Experts of a small language model.
Size: 10 layers, width 128.
Experts: a softmax router, a shared expert of 64 neurons.
Training: a variant of Adam for the experts, 8970 steps.
Below are experts of layer 2 (counted from 0) of a mixture-of-experts language model. Rows are named router (the router's row for the expert), gate (a neuron's input weights, with its number), up (a neuron's input weights, with its number) and show model dimensions 0-127. Each number is 200 + 30 x the weight over its row's rms, rounded and kept within 0 to 999.
After each expert's rows: a language model's description of what the expert responds to. This comes from a sample of Wikipedia text that the model never trained on.

# expert 34
router,181,175,237,180,175,212,171,214,235,173,218,176,233,233,244,232,239,225,224,198,244,252,182,230,224,234,218,231,228,221,218,179,190,231,215,188,266,187,232,169,229,193,236,206,239,229,225,179,156,217,227,177,229,247,222,190,202,148,223,158,244,168,188,169,182,223,167,139,220,169,183,173,170,172,172,241,250,228,151,233,176,256,216,205,182,242,223,158,214,205,228,176,221,177,241,176,164,152,192,197,169,251,246,240,240,220,174,195,194,219,229,239,233,221,198,224,185,171,194,171,229,224,234,197,157,212,227,164
gate2,220,186,232,213,223,226,165,184,217,206,254,177,219,224,244,192,226,221,192,224,189,214,249,174,236,227,186,246,226,229,220,193,148,204,245,143,255,170,230,179,214,269,214,201,240,200,195,160,134,180,197,226,256,206,231,207,189,170,163,151,188,197,201,204,178,233,156,198,239,163,234,157,127,233,209,217,232,182,203,201,196,237,162,199,215,214,218,181,170,128,178,219,208,186,193,225,187,215,161,156,133,216,232,256,176,177,216,204,210,163,218,254,248,216,213,183,195,217,194,190,201,165,188,185,164,196,187,239
up2,169,208,216,179,160,218,204,207,192,177,150,163,219,217,184,233,207,156,223,184,197,178,202,218,203,201,253,196,202,194,210,187,195,222,205,190,191,248,256,198,182,153,228,165,202,241,181,168,225,207,194,191,203,194,197,182,189,180,237,215,238,162,186,155,200,226,214,209,183,195,130,217,207,126,178,180,210,218,203,236,204,198,266,233,142,203,207,177,238,250,205,124,243,198,205,141,171,169,235,258,265,241,208,178,190,233,182,203,182,222,252,220,170,201,199,171,244,171,210,197,214,223,229,251,194,246,272,149
What it handles: Suffixes, mid-word pieces

# expert 54
router,182,177,233,163,182,219,179,213,221,170,205,170,230,238,248,228,254,211,215,205,224,246,174,228,225,223,218,231,206,226,227,183,183,227,196,183,237,177,229,167,238,187,237,213,233,239,211,168,165,226,224,171,237,231,236,182,202,162,227,187,242,176,169,169,188,238,161,164,226,174,188,163,153,179,179,238,238,208,142,243,174,234,221,204,166,229,246,143,214,204,230,173,249,178,245,181,155,151,186,209,179,260,213,241,229,197,163,190,201,221,221,268,225,231,206,210,183,179,180,169,243,216,222,213,155,233,229,166
gate0,188,181,196,209,186,222,149,205,204,170,205,216,221,198,232,197,206,226,219,201,215,232,226,226,240,233,225,216,199,188,206,215,189,217,208,203,190,177,189,187,227,203,223,219,207,195,181,163,190,223,206,186,277,220,204,168,163,170,197,172,229,139,179,162,187,216,178,125,218,219,236,211,160,220,210,225,224,224,157,288,171,214,239,202,207,232,222,153,262,192,254,130,222,166,241,190,185,149,212,196,178,192,243,219,169,248,146,208,216,222,173,219,201,193,195,202,182,106,129,183,242,193,242,222,200,241,202,173
up0,181,257,230,140,239,202,238,217,252,236,249,144,232,224,188,195,232,200,199,202,223,205,201,185,176,179,229,225,225,233,219,193,153,244,163,221,222,215,219,187,206,202,187,184,243,258,177,178,215,163,190,151,203,222,192,229,205,208,233,151,178,202,172,207,179,174,162,213,249,153,160,176,198,152,165,223,238,199,226,177,163,233,192,201,203,232,226,235,151,220,119,189,186,199,238,172,178,214,159,170,191,234,237,194,212,153,220,160,138,200,254,238,218,227,231,223,185,255,214,232,194,225,225,191,176,213,223,209
What it handles: Infobox and list headers

# expert 6
router,182,160,239,174,168,214,176,210,221,167,209,157,230,231,228,232,237,221,219,209,237,251,175,228,234,233,230,226,221,223,219,184,188,230,221,179,252,167,239,168,249,180,229,201,237,225,209,173,165,218,216,163,227,252,227,173,206,160,211,162,240,163,188,168,192,220,171,152,233,181,179,172,179,171,157,229,246,218,162,249,173,244,230,211,159,246,226,156,217,193,229,162,238,156,233,183,154,167,192,199,176,237,224,233,230,220,168,190,204,225,222,251,220,229,196,212,175,181,181,167,223,211,234,199,154,229,246,168
gate5,203,148,174,166,251,209,187,255,201,192,178,219,176,177,205,217,205,218,228,200,188,249,244,232,210,225,188,235,178,202,223,189,178,226,198,236,191,161,217,147,244,263,221,225,199,229,200,205,175,213,233,167,240,274,158,179,199,199,232,207,207,159,183,184,155,187,134,179,231,187,213,222,156,193,220,274,251,216,179,244,204,247,212,175,221,180,248,173,197,209,212,207,192,151,250,165,195,195,257,185,210,202,230,226,197,166,151,201,202,187,185,247,251,209,212,181,140,190,176,151,220,189,250,164,191,213,205,171
up5,246,211,182,176,278,168,231,221,166,202,183,274,163,130,186,165,193,176,185,207,181,201,242,221,192,223,149,232,156,183,205,202,209,203,138,241,192,167,178,183,233,230,183,176,166,224,166,211,185,203,207,209,210,220,180,154,175,216,214,270,212,206,186,241,168,199,163,198,187,219,269,231,177,186,240,235,199,213,201,219,244,210,222,167,249,178,212,202,214,230,221,234,168,123,255,195,216,239,257,194,198,151,204,189,168,209,168,209,192,197,155,214,211,211,240,187,182,226,247,202,173,162,217,171,176,206,224,176
What it handles: Name-initial syllables

# expert 24
router,180,168,233,192,181,226,169,216,209,173,198,190,217,227,242,223,228,218,218,190,232,233,197,224,229,221,221,243,217,198,207,199,202,214,209,173,237,172,250,171,270,191,212,215,239,201,200,157,163,211,222,173,218,230,225,189,206,130,244,168,278,163,183,194,184,203,153,160,221,173,167,179,158,152,178,211,232,221,140,218,183,257,208,204,199,242,216,130,224,209,232,160,234,173,230,180,177,138,208,195,155,233,220,250,232,208,176,199,213,225,208,256,221,242,213,219,193,180,187,181,228,234,232,214,176,232,253,170
gate0,203,231,197,170,196,251,227,257,243,199,220,214,215,221,183,223,228,177,201,240,221,190,197,222,253,206,154,232,135,221,176,230,184,153,219,227,177,191,239,224,222,211,251,219,191,249,200,179,173,236,178,189,229,160,147,223,231,210,196,184,215,155,179,230,197,211,181,112,240,223,169,165,189,196,211,207,218,213,168,190,184,188,193,211,197,198,222,157,220,225,147,158,173,217,288,187,233,266,173,177,238,195,217,227,181,170,202,161,246,175,231,211,198,245,207,210,180,188,184,248,237,202,158,159,202,157,226,198
up0,180,201,190,226,196,216,210,203,242,199,211,178,223,258,236,203,177,228,173,227,224,240,205,171,184,221,267,199,248,262,229,165,179,164,162,208,210,251,267,175,232,236,145,192,172,196,217,182,184,197,194,161,204,222,192,247,194,184,147,181,123,206,254,190,155,144,211,225,151,165,251,139,206,179,208,211,198,214,181,217,243,242,198,254,204,228,210,206,145,195,213,198,231,203,174,160,205,192,154,202,204,218,205,156,189,175,174,206,161,153,204,215,197,224,201,188,192,224,178,145,221,153,236,196,173,192,210,170
What it handles: Sentence-final periods

# expert 51
router,152,151,220,184,190,225,169,204,221,184,225,171,216,237,238,241,226,215,226,202,240,230,182,221,217,239,224,256,226,212,222,174,198,231,210,183,253,173,226,185,262,193,209,237,243,207,223,153,171,215,242,162,217,226,204,200,196,150,249,173,236,165,182,172,186,210,179,171,222,157,179,196,180,162,168,225,228,209,171,233,179,245,213,189,186,226,204,143,227,208,218,144,235,182,224,155,174,143,179,187,179,220,219,236,241,190,189,194,209,231,227,241,237,235,209,220,177,179,171,166,243,225,266,199,149,232,247,164
gate0,189,188,174,210,217,180,171,201,210,164,220,227,244,245,226,182,241,221,227,177,270,220,190,238,197,196,231,223,198,203,192,262,176,209,195,176,202,146,223,223,163,171,153,185,235,225,236,155,168,267,235,161,216,217,187,187,215,222,184,155,220,180,199,215,183,172,200,180,196,146,157,157,167,198,157,210,241,259,180,241,195,240,222,201,214,263,235,223,234,180,210,223,192,211,245,196,147,209,147,179,212,226,243,206,228,185,140,215,199,167,253,202,260,205,216,199,189,180,150,200,211,203,212,141,177,207,201,159
up0,148,141,195,179,188,219,240,165,201,171,197,204,232,205,179,171,253,247,187,194,234,206,200,197,185,172,227,216,164,238,256,251,166,171,157,197,215,193,196,200,134,196,164,198,214,178,202,111,191,188,220,210,197,241,171,224,212,222,214,143,187,208,259,185,222,150,205,216,150,145,130,189,182,212,197,197,185,228,190,199,169,174,197,179,173,183,199,215,249,129,225,230,194,181,181,158,169,237,194,163,194,208,186,242,248,206,216,176,223,196,182,187,216,207,210,191,209,188,169,155,139,251,187,180,222,214,254,223
What it handles: Sentence-ending periods

# expert 36
router,173,160,241,176,176,224,171,201,219,177,220,149,227,230,240,225,240,226,212,215,237,238,168,227,235,239,225,238,233,220,218,176,179,231,212,180,258,182,224,171,231,188,217,202,222,231,213,177,158,212,221,159,220,243,233,171,213,159,220,163,236,170,178,184,193,234,179,154,235,183,179,181,177,173,152,228,243,228,149,241,159,247,227,207,163,242,219,146,201,209,226,165,231,162,233,184,152,176,190,197,170,236,228,230,237,214,170,178,197,226,228,238,239,231,197,219,182,188,183,155,220,223,218,204,144,230,235,154
gate3,205,140,235,156,196,210,212,229,241,177,205,201,212,182,242,249,237,269,193,198,245,248,199,212,199,247,236,200,168,181,226,184,175,214,187,185,226,200,225,158,219,205,200,214,220,211,226,199,157,236,255,188,211,218,193,212,175,148,208,181,259,191,182,155,173,167,177,178,240,163,172,170,158,183,152,215,233,220,119,248,166,230,230,221,199,205,236,176,192,179,218,127,207,173,214,177,191,165,202,182,199,229,197,260,234,174,217,189,200,226,258,229,217,220,212,212,199,142,199,178,230,194,234,160,225,204,245,158
up3,185,229,217,219,225,234,174,225,226,230,186,172,197,258,218,215,188,130,232,144,231,195,173,210,195,186,183,249,198,226,147,221,237,232,214,223,215,186,244,239,199,177,246,220,195,240,209,144,172,197,155,201,224,213,187,184,145,196,225,181,256,177,192,217,193,228,184,181,197,212,205,160,200,157,204,232,246,216,195,229,225,226,218,176,199,271,240,203,218,221,142,189,226,199,179,224,176,173,159,170,197,206,228,179,108,168,158,223,176,161,210,232,204,195,200,201,174,244,161,205,240,197,210,207,149,249,246,157
What it handles: Space before numbers

# expert 5
router,187,167,221,190,174,243,165,209,221,189,210,186,214,238,236,229,209,235,228,230,236,253,204,238,213,239,238,244,212,207,201,169,200,218,223,175,243,181,232,183,248,187,215,217,262,216,222,178,163,204,224,183,246,256,218,171,207,178,219,158,234,177,203,146,194,224,179,162,227,173,186,165,166,178,178,229,258,237,153,265,153,217,212,212,178,229,238,175,202,216,214,170,203,164,244,172,177,170,179,188,169,242,217,235,243,218,193,193,204,204,245,224,217,231,213,221,154,166,172,146,221,217,253,203,178,253,237,159
gate1,168,190,211,222,174,213,212,158,190,183,177,160,145,171,172,229,214,226,157,181,224,205,203,268,216,212,188,259,184,225,189,215,182,212,220,218,186,200,191,198,237,189,209,206,204,230,187,164,191,191,240,172,240,220,204,216,156,170,248,182,244,196,201,210,165,220,187,215,233,164,183,211,218,129,205,242,235,226,168,238,219,232,157,225,188,242,198,147,189,250,191,207,162,215,236,205,137,174,214,182,186,186,260,212,171,289,157,169,213,219,221,217,252,155,216,233,175,199,126,245,177,207,237,189,152,206,208,200
up1,203,171,223,264,189,225,230,151,188,211,165,224,141,185,174,230,174,202,183,177,192,178,220,259,198,211,184,227,158,214,161,250,216,188,211,254,136,228,124,207,176,220,178,174,202,193,192,182,194,161,221,193,222,192,142,198,180,201,193,171,218,205,226,215,162,213,217,238,239,158,155,234,203,182,223,206,191,219,194,202,209,194,162,240,199,203,170,198,182,257,166,205,125,213,208,239,149,193,188,175,175,174,179,157,178,295,200,157,261,200,219,200,217,166,202,209,184,202,156,234,178,226,233,179,200,165,184,233
What it handles: Relative pronouns, common nouns

# expert 47
router,189,174,252,178,186,228,181,203,228,176,214,164,246,219,233,218,235,226,224,206,239,249,168,229,236,227,212,235,229,220,200,178,188,222,212,175,242,170,239,175,244,183,226,203,239,241,239,159,154,224,220,180,219,260,216,170,209,147,229,157,250,165,173,172,188,235,159,153,234,160,183,170,176,168,183,240,248,224,147,217,186,238,220,190,172,236,237,153,214,192,230,163,215,177,232,177,164,155,192,190,161,239,250,236,214,205,181,188,201,207,224,245,222,218,179,224,185,179,187,172,238,231,223,206,159,225,217,172
gate5,161,217,186,203,196,224,177,213,190,189,251,190,184,202,236,247,229,227,220,201,209,233,213,219,213,222,250,159,239,221,208,176,208,174,205,170,226,257,226,216,224,201,234,229,215,225,252,195,190,223,212,178,228,250,278,174,200,146,243,159,195,192,198,140,174,258,152,218,244,220,194,189,189,162,160,222,230,192,143,224,169,222,216,158,187,209,210,175,242,190,220,210,224,199,236,163,231,201,216,185,215,212,196,232,267,163,175,251,184,261,249,216,232,174,198,216,160,181,155,212,176,131,236,206,170,214,201,198
up5,193,237,128,202,211,184,232,183,180,199,279,207,154,164,209,226,217,222,174,198,192,186,185,206,220,183,253,134,238,196,225,184,237,145,192,180,205,241,194,224,173,239,220,245,172,205,254,183,228,202,208,205,202,221,258,164,220,182,237,233,159,238,236,148,209,220,172,231,245,235,263,197,209,157,180,171,194,149,128,184,197,193,187,192,185,196,213,197,242,160,191,231,225,204,212,185,243,226,214,182,183,177,184,236,261,180,178,247,173,238,230,195,185,171,192,233,185,202,193,201,156,146,223,204,215,188,180,225
What it handles: Word-final suffixes

# expert 57
router,186,156,246,188,186,233,174,218,240,181,210,195,228,216,239,236,229,212,209,218,253,238,172,245,232,231,223,252,203,198,206,190,185,204,216,170,237,166,233,164,265,201,232,205,216,229,217,189,157,233,215,183,235,260,212,188,203,156,209,169,244,146,180,161,171,222,184,133,230,176,180,177,174,181,173,218,251,230,148,262,193,249,230,204,183,220,228,163,206,203,231,172,233,166,244,187,151,168,193,176,167,226,239,220,216,214,182,197,209,217,222,255,232,234,209,221,205,151,181,179,237,218,217,201,164,227,227,161
gate2,189,163,165,192,169,224,196,220,193,175,130,175,210,216,221,239,219,229,205,221,229,185,163,262,247,236,247,241,231,176,221,226,207,185,230,222,227,169,182,186,177,176,211,200,208,216,198,203,169,213,221,171,261,281,186,226,213,185,222,156,221,185,219,191,211,235,196,176,190,160,172,195,164,185,174,174,234,189,187,278,230,243,250,183,171,223,220,218,211,188,210,206,184,160,212,174,188,194,171,201,182,243,219,227,244,289,211,204,192,220,193,254,222,192,236,207,231,145,136,215,206,244,244,219,170,195,217,151
up2,192,190,226,197,191,168,182,208,239,196,258,205,233,225,261,175,190,214,265,219,205,254,202,159,164,176,219,165,196,232,194,159,154,202,190,195,244,225,255,221,257,241,181,191,230,212,237,180,206,199,219,185,190,136,245,235,217,206,210,220,231,196,163,178,158,183,161,183,237,190,205,144,176,165,219,224,221,237,186,161,154,191,181,237,198,243,219,176,174,170,177,163,252,243,155,211,231,165,179,205,184,196,206,205,201,107,166,233,185,171,234,201,205,208,184,212,177,235,247,148,244,194,215,190,195,222,204,192
What it handles: Word-final suffixes

# expert 56
router,175,161,235,185,175,228,172,207,225,174,193,179,225,243,251,237,248,207,201,216,252,224,193,237,219,253,211,252,210,218,222,176,184,213,212,174,256,191,221,179,251,188,208,197,243,230,207,149,179,231,211,174,233,239,216,163,201,173,218,185,234,174,193,179,189,222,188,147,238,185,181,171,183,178,171,250,253,228,163,255,189,236,211,202,168,270,226,153,206,212,203,165,237,181,236,174,168,175,200,193,186,243,224,221,241,209,177,184,199,226,227,252,238,247,201,224,191,183,177,181,234,207,242,199,151,235,245,143
gate5,193,216,200,217,208,264,204,238,200,179,171,189,223,189,256,214,226,201,194,208,232,203,166,214,146,246,232,240,225,233,259,191,179,225,195,183,272,205,195,191,208,208,223,199,247,207,222,183,210,174,241,186,215,239,217,216,205,194,212,171,162,200,243,236,220,250,166,188,211,273,194,181,178,193,188,213,226,147,225,270,188,205,194,217,208,206,255,205,242,208,167,190,221,147,200,158,178,181,168,190,216,205,192,227,263,164,171,228,161,211,176,223,285,192,158,154,151,187,189,233,239,190,220,229,152,203,223,157
up5,183,203,202,171,192,207,199,179,192,180,150,162,228,223,185,222,198,257,168,237,289,212,257,190,193,200,171,249,177,197,194,238,188,216,184,150,180,207,221,236,227,177,176,239,245,256,232,195,192,200,169,183,201,196,196,150,206,172,214,198,221,155,149,209,167,189,171,232,201,170,176,212,172,231,174,226,204,189,180,241,208,227,251,226,195,201,153,249,179,192,267,156,225,241,200,171,175,178,212,223,234,186,157,250,242,200,249,270,216,235,190,230,278,211,225,196,183,188,253,170,190,194,201,211,222,207,187,199
What it handles: Name-internal syllables

# expert 10
router,163,189,226,160,179,252,175,230,234,177,223,168,234,219,227,249,234,229,222,215,241,219,187,231,240,235,230,241,206,209,236,184,174,217,204,187,240,172,231,181,236,208,233,214,250,227,207,178,194,205,235,184,244,216,206,184,206,183,234,182,227,185,176,162,175,204,135,152,232,197,171,182,158,189,176,233,232,236,169,228,175,251,214,227,179,221,250,169,216,197,209,168,223,172,222,158,192,163,180,187,170,268,235,244,206,204,170,200,199,221,215,277,268,230,216,214,159,172,169,197,214,213,234,200,153,225,249,169
gate3,190,174,196,162,190,219,210,225,162,183,209,196,247,251,221,242,188,242,209,218,230,218,203,245,185,234,188,200,239,212,193,218,228,252,201,184,213,256,171,251,225,183,259,174,242,302,207,178,159,209,175,168,184,221,219,177,212,163,227,165,242,210,174,217,174,218,221,191,246,200,157,168,165,200,234,195,241,183,203,240,199,248,229,192,169,215,238,208,160,206,198,185,232,173,224,248,162,143,182,209,193,234,164,200,219,218,231,263,211,275,211,232,201,214,193,209,233,162,201,178,233,203,189,171,169,232,183,162
up3,210,203,172,157,209,163,248,220,124,207,198,202,211,215,211,246,139,219,190,256,204,195,217,190,160,221,180,158,224,188,200,233,203,215,197,208,189,247,138,296,199,188,204,192,203,260,184,214,196,188,171,213,161,180,219,191,218,220,192,223,232,259,184,244,189,224,197,196,219,213,178,198,232,241,250,188,187,151,215,190,195,187,178,196,217,194,211,247,142,220,159,228,247,216,197,247,197,153,222,185,202,231,168,181,165,219,270,265,221,228,183,199,212,189,219,220,230,175,221,209,221,146,150,166,211,192,152,180
What it handles: Section headings, line breaks

# expert 55
router,169,165,243,151,165,215,169,223,256,155,219,182,229,239,263,226,216,221,225,203,218,231,194,215,208,237,238,264,210,242,217,196,171,210,207,197,241,200,240,190,242,205,239,233,229,218,200,143,187,224,218,184,256,202,218,202,193,156,238,162,247,163,195,191,192,218,160,172,226,178,190,166,155,172,181,215,225,225,151,245,173,248,233,210,182,242,244,171,230,195,219,171,243,171,221,193,197,152,184,194,177,276,223,226,204,179,188,183,195,213,224,259,234,221,222,186,180,171,188,189,219,208,222,199,163,221,248,158
gate3,235,161,239,178,206,237,185,197,194,209,148,179,265,187,248,218,232,192,173,220,211,225,218,258,240,232,222,232,233,188,201,198,167,227,186,174,201,175,159,193,242,208,240,186,196,246,203,187,179,182,214,193,222,224,252,192,167,190,196,175,273,197,168,202,212,254,174,222,165,189,213,192,181,230,205,232,236,253,148,229,219,213,236,201,206,233,235,163,204,194,253,173,197,213,242,195,153,177,202,185,204,211,207,181,228,244,155,132,190,235,204,212,229,231,166,220,172,168,172,197,207,176,231,122,207,286,196,189
up3,244,207,226,182,210,191,211,179,195,185,142,205,220,165,224,192,199,184,170,190,180,179,197,201,210,227,188,209,194,160,180,242,147,178,183,199,184,215,161,225,211,225,199,194,158,206,156,191,221,168,175,229,237,183,257,184,148,223,171,210,271,224,169,257,211,237,181,203,132,221,239,212,208,257,212,205,188,228,134,177,183,162,189,206,264,194,221,196,203,177,235,235,233,217,194,235,194,205,201,203,243,195,187,139,195,262,178,165,196,214,187,157,215,250,160,228,187,186,189,243,187,152,194,111,237,253,183,194
What it handles: Line breaks in structure

# expert 26
router,174,140,223,187,175,230,154,207,233,181,205,167,221,225,218,238,222,227,193,217,241,232,171,255,220,235,211,244,215,210,204,192,183,202,224,189,228,187,229,182,226,189,216,203,243,229,229,176,159,217,207,159,258,267,205,189,205,167,221,187,227,169,208,170,182,237,166,159,227,178,161,164,162,148,165,235,247,239,184,251,192,234,234,191,145,228,231,176,219,213,215,171,212,186,241,160,160,144,182,206,183,230,235,216,224,229,155,178,212,211,237,253,236,232,192,194,172,172,166,188,221,227,250,200,152,209,224,162
gate1,181,202,241,232,219,217,171,236,215,223,181,234,156,165,196,181,231,184,156,201,174,189,207,235,189,183,149,227,200,211,154,191,239,224,240,276,200,183,209,160,211,233,210,179,259,220,189,190,206,160,154,198,262,262,189,143,191,208,195,219,226,212,203,164,117,208,188,209,181,165,164,175,258,214,187,261,219,251,213,228,209,202,189,233,175,178,180,195,231,228,198,185,150,217,243,169,177,180,173,170,199,213,213,178,174,238,156,165,200,191,234,219,205,186,172,184,158,175,132,214,242,199,220,156,178,207,190,161
up1,226,210,188,218,220,210,214,188,222,218,122,231,158,177,201,226,192,217,201,215,259,168,225,276,191,217,194,173,150,206,140,225,253,211,217,295,208,158,202,212,200,193,198,178,199,217,200,210,209,173,161,203,205,215,216,185,230,171,178,223,222,191,145,193,218,171,210,207,160,180,203,245,224,182,179,214,243,215,188,186,167,225,182,164,131,201,214,241,250,206,210,180,150,198,238,201,133,217,189,182,255,197,216,175,192,197,169,170,234,197,245,151,194,199,165,196,166,174,141,232,213,189,211,141,222,229,176,159
What it handles: Table headers, line breaks

# expert 60
router,150,177,218,197,172,227,195,212,254,179,211,191,210,235,230,231,257,211,231,186,213,226,196,229,221,228,250,230,212,226,225,169,181,198,233,153,241,180,236,179,235,198,218,227,264,235,238,178,167,215,226,176,226,246,210,204,199,172,246,170,225,158,181,167,191,235,154,157,239,187,185,182,176,173,177,236,222,241,155,230,185,248,211,191,165,232,220,133,225,207,206,181,203,173,253,160,164,151,182,181,166,250,210,255,228,176,190,207,215,219,227,232,225,212,208,206,156,193,168,195,242,211,254,172,168,225,223,157
gate0,175,229,196,223,184,218,233,283,229,169,202,199,198,203,166,153,176,191,251,180,237,232,188,174,164,230,217,198,189,247,177,196,149,236,169,197,161,180,183,219,227,263,225,200,238,182,220,209,193,217,214,149,184,141,172,230,219,209,221,205,190,166,191,233,208,192,183,234,209,196,190,169,89,213,194,229,189,209,239,191,215,196,161,184,246,178,157,194,198,210,211,240,121,129,180,166,146,192,193,214,208,185,253,211,184,182,218,191,162,208,215,168,226,239,207,205,204,206,193,227,219,239,221,156,230,201,236,238
up0,177,255,168,216,168,214,247,266,227,166,211,189,211,244,190,185,183,192,244,186,216,215,182,171,168,227,194,240,238,281,171,166,165,175,146,183,184,221,232,211,220,271,274,174,226,185,198,199,210,191,191,165,239,169,206,240,217,189,244,221,182,181,199,239,201,209,147,213,241,176,200,145,128,226,217,243,211,194,222,173,173,166,194,175,227,180,211,173,215,233,203,220,195,167,200,173,167,180,172,235,199,229,225,247,192,221,222,152,179,243,168,221,241,231,223,234,211,216,223,219,221,204,202,214,155,200,225,241
What it handles: Hyphens and dashes

# expert 52
router,184,164,235,184,167,219,169,205,223,174,226,155,241,238,234,227,246,221,216,218,235,252,176,236,224,234,219,232,232,217,220,180,201,229,217,177,251,185,234,160,236,189,224,206,240,225,218,179,156,215,228,169,231,248,234,175,210,163,222,163,233,161,180,169,196,231,172,156,232,175,178,183,165,178,160,234,242,223,157,247,180,246,215,224,162,238,235,151,216,202,216,161,234,165,238,176,155,158,192,190,179,236,236,230,239,217,181,186,202,231,217,246,222,227,202,216,190,180,188,162,229,214,224,193,161,232,246,166
gate3,167,148,227,156,232,240,196,166,221,161,222,173,228,183,244,205,267,190,237,187,208,205,175,231,191,215,220,221,183,226,215,212,153,243,214,193,228,161,215,165,263,160,239,210,206,222,218,199,181,212,188,201,225,194,229,227,228,138,250,185,235,189,222,155,180,176,167,185,225,189,154,172,202,166,161,229,231,251,193,245,179,264,192,166,190,247,214,144,234,155,194,170,192,163,190,189,194,183,179,177,173,224,242,252,232,205,181,238,187,219,255,232,209,202,198,177,186,187,147,197,193,254,227,211,169,209,244,173
up3,211,251,192,167,203,217,199,144,158,201,227,167,253,194,213,130,210,209,187,200,195,170,191,182,213,211,157,195,230,192,227,207,186,160,156,131,227,191,212,146,268,191,241,171,171,179,179,172,244,221,173,216,183,223,177,239,160,211,168,248,231,258,151,154,169,154,156,185,178,199,164,217,213,146,191,234,204,194,171,188,191,190,173,261,192,190,232,184,191,181,187,150,250,192,206,194,228,218,214,255,222,211,175,184,231,211,163,179,211,226,178,185,213,203,174,238,213,235,196,228,199,229,224,255,223,260,177,213
What it handles: Determiners, prepositions

# expert 28
router,174,153,223,188,176,230,166,207,229,184,225,176,232,241,245,221,225,232,201,202,231,230,187,246,235,239,228,229,233,235,225,175,200,205,242,181,246,198,226,170,223,195,228,217,257,236,234,180,179,206,217,168,237,226,231,178,200,163,243,180,223,167,179,169,181,252,186,168,259,178,194,157,148,183,176,232,235,245,193,246,186,244,208,208,176,255,234,151,227,191,234,159,223,187,221,181,161,172,174,196,160,247,235,232,234,206,193,180,210,219,222,237,202,235,207,229,183,177,176,185,241,204,235,221,145,227,253,167
gate3,185,162,217,171,209,244,142,229,221,192,210,204,256,240,256,211,215,244,192,201,272,227,205,219,237,185,224,241,193,241,208,207,187,198,223,149,220,194,199,244,213,191,201,215,230,204,201,157,183,229,220,192,232,235,181,167,155,177,223,192,210,175,153,192,194,216,180,187,235,202,175,221,166,193,240,256,233,255,165,235,167,229,209,218,198,189,248,139,150,196,227,148,261,192,250,168,176,189,211,177,201,231,215,218,174,193,162,191,209,193,187,225,233,255,218,227,195,140,182,195,250,173,259,189,197,199,248,170
up3,186,227,196,201,166,265,219,211,236,181,201,203,200,218,188,230,210,230,232,196,181,227,150,232,186,227,221,172,213,209,213,191,184,233,210,217,219,181,204,177,204,239,224,206,190,212,223,209,187,209,253,135,203,279,217,207,259,197,228,147,211,209,272,190,204,136,155,192,190,181,199,202,188,161,186,177,219,183,191,228,264,198,219,194,182,214,224,242,222,287,224,218,171,193,188,160,149,168,221,194,196,231,240,226,262,256,226,235,132,203,229,215,227,168,203,177,149,186,157,155,230,209,208,226,162,201,218,198
What it handles: Prefixes, scientific word pieces

# expert 48
router,187,164,238,180,175,220,179,206,214,171,219,146,231,241,236,226,252,234,213,207,241,239,175,227,230,242,225,228,220,225,228,167,185,236,205,174,244,180,220,169,236,186,223,201,234,232,218,177,158,210,223,166,226,249,228,175,207,158,218,163,247,161,187,172,186,220,175,155,237,175,179,173,179,177,158,222,239,226,160,244,170,241,222,202,158,251,232,159,216,193,223,161,230,161,226,174,150,166,196,196,183,235,232,237,243,216,181,186,205,216,234,236,216,221,193,222,183,174,182,162,233,220,233,202,144,233,236,158
gate5,184,196,242,176,151,240,177,235,197,182,205,200,181,230,219,212,176,236,221,207,235,223,237,226,188,211,222,233,195,217,191,193,207,198,263,184,217,201,230,177,221,221,195,247,228,228,200,181,160,242,238,146,228,227,215,228,206,177,242,209,198,155,154,154,123,194,160,210,240,209,185,198,168,171,194,233,247,207,137,241,195,240,221,206,210,214,250,185,219,205,221,155,237,212,217,176,204,139,200,176,208,231,221,208,215,168,180,202,212,193,205,266,241,203,226,170,195,150,135,130,210,221,248,166,190,250,229,169
up5,246,205,269,208,174,216,244,211,149,209,202,181,180,182,223,194,134,211,205,240,256,183,252,192,168,191,215,193,191,207,164,168,223,235,245,159,191,247,204,203,220,173,202,208,200,191,160,209,190,250,226,162,202,197,280,230,208,221,182,211,193,145,171,176,117,167,190,179,225,238,208,188,197,180,202,202,207,176,117,249,183,199,210,202,223,242,236,219,194,210,206,185,235,234,174,186,185,177,232,208,217,188,193,178,253,204,190,169,252,184,201,216,216,181,203,208,221,184,124,159,173,267,217,166,168,232,200,204
What it handles: Space tokens only